Below are experts of layer 5 (counted from 0) of a mixture-of-experts language model. Rows are named router (the router's row for the expert), gate (a neuron's input weights, with its number), up (a neuron's input weights, with its number) and show model dimensions 64-127. Each number is 500 + 40 x the weight over its row's rms, rounded and kept within 0 to 999. Numbers have three digits each.
Before each expert's rows: a language model's description of what the expert responds to. This comes from a sample of Wikipedia text that the model never trained on.

# expert 9
Spaces, digits, semicolons, commas and periods in tables and data lists, plus endings like -ial in special and council.
router:547531536453453499529452461463467442449537475531482455544536511446464464530537541540497454518469544458541470545528549449549549484553460554469546524480542455541541541475492463538452542453536536
gate0:468626528500449427494427458506544459524546468538514446530544396474520523499499503483440459480482466504540550497428515443545449517573432517461509564594523472471570532497453547557508486491529538
up0:456413496489638490439528469453550512483506503540492482513573438465470437425514538510482474461477495499534556545436511459521498482506490518485520445549517568527539471544476491459481496497517495
gate1:497448436502429582538503503458414472453455493471476423494524479497510523486518520441501483410452466512529495542537502534559486448612482508528473524483472490561525555529612505506512443526489469
up1:511472455483480557603530490479452444479448499522441426500519522518502489513527481470480504473470513457519465540533440507581510433574489493525476440463456519549502548523570475509487470537485461
gate2:496507456524524484451503510481509477459486605449460481560420449525525515511491490572537544539484528503534489498472473485479549626589472474468451462467526510503512587498514539524454479509461507
up2:467489489515496482469539495495492505454529638474491484513403444527526508560495483565538489566501512509469516504455485457493514523566443507455496479529514501520558543535516513494426520484494498
gate3:530548552469539520545526452446517551491522553522478513474474511448510554491478519420536540475522532488505518506532482394491492523497531424467493496561515534489486525477505506514367517512472532
up3:579549526435548526513504473527491394474553498524565537509451513506534449477497433571465503510492495451553435534499510509601539581533447512490495508514447487484495589476564472479498458483501479
gate4:424535513477537487574495515508483491395557458517481464493519493498417504496574504523497553440529510481550508497580539488478521510500440485466570459546470490531511489457485523557442509423506526
up4:522563504475474534526506566530515418457533505524509485494522474489464476498512472491443420479542498429532479471533538549467507464543425469541492516509569492538502436460515492481458508441491523
gate5:508543466475456537483486460483368502457606443573461468477414562524507510526519531489490488576545488507429508507547496525512464498525487492448448530471534455547516491470520460490562462503526577
up5:510583500463471550454449462489428518427571464584480452487406585471506481527468523492450529592528508468457502522478478470569492493509466533428451535453471435484519515447517463504531468516535581
gate6:490505529529448517474461519458497442475501497447505436484480491485455501512382497561463504539506438484541483476536556470489506526450475556517548519497461438485537497461518534525457455562553516
up6:495558506512434519518482462472464440509531592520487478466520471500484498475393537597428521526446564479495468497525528460502507463498518515470529490488490462511516477459475439603504520512543526
gate7:565497460495458513461499489550512440400501497518500589510466525512475505515472506550414479486536472505488517475478491501467438534440447435554535442541461523507486516539441512570517528533532551
up7:551453471452537489441491531488500415478539509496496542490480581507493556501515527506494516416504489506464533435481591511563471601514450461533519472500545541515495495489494493472486526634505527
gate8:511561550501516523477573444521505457498514484498489490473532542506474563570488508488540503570546463461460510514481542509461520505579479497455496510439508495459514528496464447486473517512546552
up8:489506512450541525532573502490458464502519468525440545497537491572470569578544494491499486577550513475515454517521585485539491524522469524416531559453540502427485511538433420477483529484521475
gate9:677554456513558545510471456468471424504458517506423402508518512461550487438500463530513470491567585467564455473470494545483514486514520480469488490517547470486562496523457500460523541465517517
up9:602517461526492598478426498423452482500440501499473392510533488460487491473503473546478505485515563514518512551455426489460517497481474572542525491493486508477545563510462565433545504479527474
gate10:457522505494456575518513501551501472457477519524499484501454514436503498494539470510386490479641504472477450571431572431576513530502490579437464431447474439489447512493498494533504539461551504
up10:535515471470478517436520477494498483497575378539555422519477470501488510523528529476408526509546523480549517464543477491446511501500515478495542506509516494474601590551483502612459477491429529
gate11:529543517536543540510517488442476490469522507515535503520487448484498468527522534543440477652534534486557509516522525486509457554483589453494488582476505449526485518455517553486500527486548477
up11:522513482556500568509470497470510487463509531450469466513561452545517464565529479483483494486502479452524479509488455506482517543542536505456487541512570487541453468428470541516455539554541633
gate12:521482474509512504506481477553585502501533492502472474474533508497567523541490503502487503477547545515534545623491491475537537513480457504501512506506490504533556549458466463494512446509524461
up12:517484544506533513522510502437447504503548516592545492492530531453491467519515522495553455479495497520567442503442504490531499492510549388453510503422534499577545501449467554500445539479527505
gate13:527545459447523537470520462517480584482557499530384494526491551544494497495484458521579531369510520396551546498503470495574570507524541502409566524531524494443569550468487501536498546471492528
up13:510586490525516567480462447500488465544545510429483521489527571452489473462473412432511510554480509517561481519509565586423513482583426506485507584515459484515548495499502542528491493471531514
gate14:551487542483522513465498514519467501515515514448491490551530497455552531533583543572517502480477521459534427564471488488507552513511490496493522580438486487491541460546436315509423475513525494
up14:523467529487511535490518517489536524514636557441491456526395497470500577496549508622561528441492558471551485555524414561440569437507449496466547534476436470493515562465437475521546509415530503
gate15:538527452530464512516500488559488497529517489566490565568532442472472507512482513465466542497481503522576456506615493584465558522525502582478494468479517403527538482512563516509462629510488545
up15:536501497445495499539492541569478557504576577524510474465431538490494513523498539538443485530492493469486501527534620489541515532488519485509496465447469526547481470502503566569472577482539472
gate16:424499549513466505584527462406457486528553538487471458552542536499498563513539497474480431570447601532499475430525537513450507562520470519459518495533524461485521514550558468542513490520581523
up16:456442555499497517590547447440473501456542553485501412530563513538486546506590525534470457532494602503534479477563520526490475576498454539460486500492544431478539517571519479520492470553551548
gate17:579538484457547526504518529414519521493492515443469384479441531484426445514488507551496480533490538492528492580526493514513470493447469481491458455533543504484529492468475494496471562529470539
up17:538494453468549501515489589449474488472501483456454462511371531468487483502491503496481471522483500491507507591534505490467453491524434441505473539480515487511564512503483490502431539543439489
gate18:535501570526420416600564472493482469479518471498590497511532563467495503457513507482519464599539512514543498540482512494531484471498574522476552494477548496520531517458511526443525579532489586
up18:586517513500386567549492516482515493462495504472549525553502492524642471503546467492531415505498495402508543475454529542499501489471553487475549490532524435529557556545458509522480480529493515
gate19:604545489492501503497505474450545436501492530464517512546475525493588384503561502517550455562498547511457524534428496490504435508462483579461530485495495415462485499522570512590527582514438483
up19:587534499530475448449504477445517412513498497496517511543465506462563429477570480539563497579551554557569505492445494486499472502472509585463545455463513452473483508470515522573514565506459478
gate20:529508576455509465516420494478483492476492501485452461483524539463415406393483492494478421504476533449464552487493528510501520463509480505488556580399498509510541533537529452500441458463529499
up20:514519571498502478534482524497458461411550499448504460486547560543394461443484470472494437458473524440476505423540486500516524464533537481495513498500504542478501495526519468559457504484539475
gate21:524493487481502519518517433538501494481518499551509445501528474487467457509445557531554532465586554512477445502565532480476488472515531508552465527520519511499533510508443457490424509474501528
up21:493485534464511489505519447541506518492509504538504448496494488490487443475445531531550492465591577478493412506563519464532513504516515507546492501535538483492520449484457409494360534492503561
gate22:517523523477504451518533505496473505491564614525519484476504561460442475532532585526463510513508540470530509512503520456496454455534416447483541362497515399434517461457492546535483544433450532
up22:537533475491493520489524513468501455480565553555556513521573540437471459527582574507505509542501509473536497518424481499489493512511564473459474452536560501408531472501486546531412540488480427
gate23:533500477518462469528563523498395478502487492469573424537534494461472531496483521529549487527441478494493462559492466518484526520530460474481523472499505449521536512530491504516464571476495438
up23:509474525387540446541484506544524512415529465524470470487501467421523495518462501478448532457440541428476524573444502452512513446552460512505502548525409524538541529546457503481469585549512531
gate24:519578561541385451540478445517426432576565525470495507584480500506491505475471501501479453484482490488582514569477527476555569549471510499533540496487490499489523520487443479467464461518430574
up24:566559496585418416521550448470496540475594506528437523528483575494458535468480492525479503490485481517538538609480508477554512542498476514496527492498540451488582517471465447476406450504447554
gate25:488531550436481492541516420488510507515504446437425491530470484474425497492554527540526481553480543481515563453482495459496556572504486539504513476506599544503560499519492519437460502411555534
up25:494518614468459568525503441513450540494567434467432473546471494437441511479533502514507470596495559451490542489530464444510541567490517558486527534494606508508573493509506510449457519447537503
gate26:514513463510437407566458418471522455505548468548608500452519507433469450488577547510513450527556507482532525501531544486483528537549414450535491524538542492484560537500508484502497541534542490
up26:496535532486533453467419429487482471526517482535523479518547448437466488504557519445495467557495566434560453515481582531550519494582409434559512483540496434475498530484507459508497491467565543
gate27:505491528531477463445476509494439431518494522474502547569505575492532513471523547514492508490487562518507391526569504451556451461466517494425499526529455495464544533464513534514466512501519531
up27:489530512511439436510519475507433454560516517440491445549556528552513400470510535537465527537486502474503441525524548456468475522496487524571520536533535521537502524436503535514446530452432526
gate28:500483563476518522459512492525523449506506488535507506483467519523523497493463469523500485482500504487410464426472467548496538560477484508520553528521404492538517561550495480482504542435581561
up28:524517579444465464480523542435487489488456468553460445531423458505517479498428562476529454489490609504524421489484478497483547525502471516479497637511482508496544510495539534533500504433522436
gate29:508519504516458480547405483414545479471554555475445498526546502413475430511525502580491495533526562417549478536479517518544443525491513468474553534576516458516511484439475521537439537481603511
up29:522524549501406518596465473469451506526514528542489552607545499407483456520496553568507510475537543498541489605533514457483474521510482476427473510485530478549500531548467569548493472447631532
gate30:513478590434466492471436582526490558452579518529481440498472512509496480490493425534464457561531521515532487461561527463449524489475490521484458484463509479522520488525498519481537457466496442
up30:522512532485513497536463507539518570463506496546476499528492513527469567515454444488488542578556489533570472478497514430441535470432496422560548493438524470475531533477486488561452483454497577
gate31:452480465511470494511444539495504403472655450549475461507404513562513470520522534481491515513498505483552505515439415514507505487522499511481506503511511522470514418485508480497445536535481496
up31:480526454511507488587550542490532489504400436473517473527458505489448484467483616433502550457443558527512502529537539524492545551501481531451467491482521456511511521470536464556440526454551493
gate32:474532520495480507531466537483453476475438478564524507516588515523574400533480582487493475457491501539477498500511470512492515543531475428462592425571465445510482535403489461502441425479491479
up32:435532518496493548519495527513397496437447532513492526540585446507555407559474561486517479432479453565422516511532476539499512528533469469482612405582437441521460513465524482533462470517492440
gate33:540482504479478495456515477500501482531488535511468471488496542512458451518514559486500509455457526442554424517395509486486505487513543453503472488485545511522495569497416415516567518476517559
up33:489499512527503464525451494537481498546523523451413489504470542491527481547503590440485521479473459518569510464457496546482465497496517509532495475510507498509449620505446432524542564472501521
gate34:520473532482485482489577454482531482421550562471560452518533490522466515514512458463607481503498495470535533524533511521611498493440492519509478480520520355555556533479507500549491462523554530
up34:547502534468488473526524513494514465440548563472504465533543594474489405540525491516498465526483505510547516504534503510523472488458504514446494502530494381532554514520478456521512515466495489
gate35:549462548529469489551430496526419528407464416533540460521494528533502457566565534468534542533492513482535500569547537494491487511513521538442534529524514463509525466497538467515464510487524490
up35:513517536455516471434591550532482444524507431519490446493495520492494478522556525487489506568536540488409493605499470454494560557431468542495520511508508371495499514507497514598590470482482476
gate36:521509495533540531510535482528516544465542427506478513539522554429484408419514568459536456517471504557530536455488522568449567486470502588547513475496487482544491519458462554526438490442512522
up36:496473493572494526540564459502473457490485451513351506459478570428522472407517571507508444562521537519431507492381586534455521502479527530533548474528499484496518550447448518474482510513514523
gate37:525525455564452395512503457496459558509456483530494541537453496397435487628487457536511490548546593469505511430481494535468531438487533547500535495435507472521518529468516448447477548508526537
up37:459503487537474480488509425471496412436462511470502507530493495517462523543464512544541472544560443447521457526517524539511504501475531517535488479479507500510507578508487533513445530487537560
gate38:529526513614429481477415449470488469512573478533528479465472470486482508489525494499524470535432504505441518507441535503526523527589537501479504483485494475567446505445505547561476580519463487
up38:502591463471516449470513530557542485534468508548558498539432469497481492470486510477489513553453548460531508475509503475512501524527519554512465514484445480555489549466418438463487527544558496
gate39:516515563534542492490505447528492503467504452494491478555423422549437437486492505480572484429495461494472572525497470460453510527500501481509469572500468484500508520541497482446496588578548490
up39:544529539577531530474511433555518498511522439468503507594476433534471454481530502460583485447455492524476521438525468485454501501482494483520475580490498508484503507535494427383455525591565474
gate40:536440526410523464494476480494515493443538425549516503593492570495512490489514498499499421501540509476523520540477498520552547539529473447418528491597633510559493544604494501517511512552514531
up40:522570507529532444477442481455497463490556391529527466549455543522498484462500516507486483520531502536488496519447512481518469532537485451539575496583499475565531496474521475562549555475508555
gate41:466549506440506543527494488468521521444452509451549495544513542488478550521413520524530462530485533516500481520491469433535565522542513587527478548498517504569511457419555488465503552468554499
up41:477516494475483588544470493489514484483494529459557474514520508495529535541450502494537488550537496523525470479478447451540595518558479575522483543500452519581558513422513496437532545499528503
gate42:607519429472474508561479482497551500478514508512526456472478513515513537492489481499456504506516527470471545511526538481514518500614485514536581481469590550455562469486468483522481512495527470
up42:550482464486501498547496426491540518515512469487502529474482561464506526457502461496505497530522516543507517536512522459511501504569530487575549517505544524459536504462505517495484494478579527
gate43:546574561418527510516452457437450528505510460523511477513472480494453509478495477545481491509501479455472438458452477452496530442456470534484557433562532519550573513471525473509459490482505531
up43:502560463411507518542469477434460549433472425514406496526478477552537521486487559577470449548467429478522471445492461459473545512472469509497499425588569482520571527431466446457487484445507507
gate44:482529494496491474497482468523468487433562573498523577538600515529520359521452494471511535536437535517475520566543528465517540480520521497448511547506460428495532509578436465507483555473547508
up44:606515525488513527463435489534591504502531523499491461571517453506501588514472579475518471472571510560473499520510533465492550485488449552492449527512495475506497537496457506502466489458500504
gate45:508552522498486529483489432473464476452483523458477479531472450491539520531567453546449485463488468494502512543484487467499506475556455479487526465493572533516503508518484551516513531425531546
up45:503558487456517553470404506440468515474474490542466472586488514497521499537557456539441495494416562532496496499466487513486484479501504467450524464527475519474567463454529546522456508487497529
gate46:500526527482568514436457543563479488467475456549501482512445455512511505487464515519605465493479577490511468514417546491415489500525530539423487555518547435500504510432551501514451477518556603
up46:528448513452470553457486504483465420504440498575477487508515539470555510453473495456527460481552487467488439511537522446448561492494521489468539552583457469529547482511557483467505537571550557
gate47:480503521501410561493485555472493471501533401544464502510644470455439466456473523526512523495487539481529513512442478540457509455540492441492549503447563485441578468542492477513506513489511512
up47:475516497479384523519495449456499481480550396542459511462526493500421469475410562543520480511536475470562550525510524534463526394556430468472520461461569492500565470522526515498481520471524559
gate48:564536511474473548587485474476510473503494503550462445516430525434460534546492608481501493488503465523542498504455512504569545511496531520484482511529460549532504494543518546542464466513495500
up48:524522472494542372504465521478458517497463523528497551482528460538475467496484490531478496470555504444543488457540494502471541464473479474384548499469560446445550484470509469455612481544570532
gate49:580476537462484540497519488547541540459551517513472487508446436547469488503500525529502496602506506480497401480504454452521538511573473485450551511476454445465524544465443482493483512470500534
up49:533504548471473508508506470561491507464541506513478473471469494509485541473481492536573388559510497473537440482486463432477509518562436498431499499475489441475523534493465531504430557461511550
gate50:457487482516460439499420420506470534407520500507600435489496525484524555526502520483535502524481469502451463510460428468452426532540527523528551500507463523485509436536520493449472454460510468
up50:476505476549439449500430453517412541447520438483564455546520502462533576513504492498499488540487490573473487531486480456455438525518528485506564539494465522524498434495505507461493443440530449
gate51:536479539467468538528481513503451495495487481472554455478515495452545484500539399468548473487518520445531566484518495450484508520481489461540455544448529470559435497543433431481516542494527496
up51:473474515469458523482480454459486455530491453526507470497449462458477489501506534478495484511482484506554528561541488478593469509461467496476585490533550427563553444441460503510443573504489501
gate52:510492454497539456538522464555535441446528501489460459583507479475509485463539533477500492442462507477498453438578657555521501481568529523496499507444521517480527526435460494552490480515490494
up52:519529443596521516515454475603486494473479562482508501549470591454436466523556522544521486502532529495475473459498442485539554430512488510522521487433551500495541588551510543553482489544461549
gate53:482415518438571498564416503502541432543524602538562512483528452477527533511491497537524476508447539493528464518512456471530531491518536482546520453519454450446531596457529442482534530443472547
up53:469477526504531502558466498512529418540543566554533498510545471438525526483493505547565554461417554515457470512528436495535544531549486453538537486496492438448511601452460444482555504471472499
gate54:527501492463479504506444474485442425523384483442466492569441498510420496617499526517503483505496602490529498496513502513544565511493479515508548497521472491513502542521525574516505471491541470
up54:495434503476417520518426362444537539478515456481492539543531482493419509599478521554471505483444528552551503478469564502508513570527518528500467425519448505491525471429485478516563499527497468
gate55:512531523492495509446486502487523494509481540566474498470511577488498538606506541537549433527513467481468566478548490498514505382554506535585504549465466510497565484459500534474524541532482546
up55:512502496500541467526464464480487495448537531536509473522517507478448465574507520509506507527508482489546516465508478519559550386524500566498549576424467482482583495547482498475499555464510536
gate56:458500503468476536551498516484468463473508530490466493621523517548442505519466485511546417546546461470515480470493503510524558460553458498497486511560530494541513524458484512548453502452459491
up56:491520536483486551454490492533513499455467512469600435478515499466476579540505503500540518460510497487515600551511445524554514561450501528489504484523524486520522493535556530564500484512524532
gate57:554567497594486549494514514496503516495505512536415505484527484542446474499515491525483496540448545472603501505538478493505513470485466470479502488477513478508532558545526441501475502481444493
up57:512520504509468565501534493510567526477526529540491468510463482506509493484539534563465475474481528451613500509504534534455515551535466513481632531483531553504497485563537424546481478492578546
gate58:528457476527451421532454475517509486406478479520428451544520497445560434466499513594487474489572499486527487513477477521508564481546491508532490521466466447522521483426546547520465566527510520
up58:515509421541471425513505437515589477460486426487480476530526459481490515511506537540489493488560547542492507522523535512488516526554460509489434512426514433481479563462573520526487616491505464
gate59:446487508470477533514489519523494510520523503549510417515394504453538456542495502505532442429435535489514499523519470492564484427464528476481494501463516469448513526472485555553403508435486561
up59:592511552543510456500488499444518498481531505465518457520473508540569471546533465483487499482420534438479514422532528485521485462483470479395537528473517464526485539431546551445507549475510549
gate60:518559597451488534539460475452463489503504498606476546502509487454513530458487464557456501515453534444522557476468490503551485474530440538436496511461530432496574532488527514581475515523537540
up60:476544511433522530529485479519490539417543422540515510461515501480582472434501442556446524529486577488485533473443506504500502470514575572471490535482553447550451488480498554494522557429530535
gate61:482522537509514489510458544461458509473483432491487511480486457528531493509538453517438500575558521467574467565587542484518507438545455562475484468599483474537535561576446528496422541478475530
up61:561473547484516458469538470472486521547492489420510532433537558519511441539536540512493481494490497445538526551553538465492521478569484500482464493543482535588539453613442506570542512527485530
gate62:567452443560421488462510455402515437496506436539511536424485426493483459593551434526509559514455448549482497449479495501485515474461491552477480538499523548467480610536510505526404469563498500
up62:520456492508453412496477452481493444530502434487452491455487405489530500547492433523506489560484466515503542471505539509507511474493495509462563546465571540450497627522504514531501461553526520
gate63:510454537491486504544542439466446490529527516488492512499444503563568481494504458471492518517603465514526452462432496547509542430440490540524617480497543519540488525515434498504495496524542469
up63:481492579501481487510575409462428475531513498480480537549449533572484467526497464466549507461617487544512452439404500551491565478468422542509537499480537505539474521536474515521503510525575453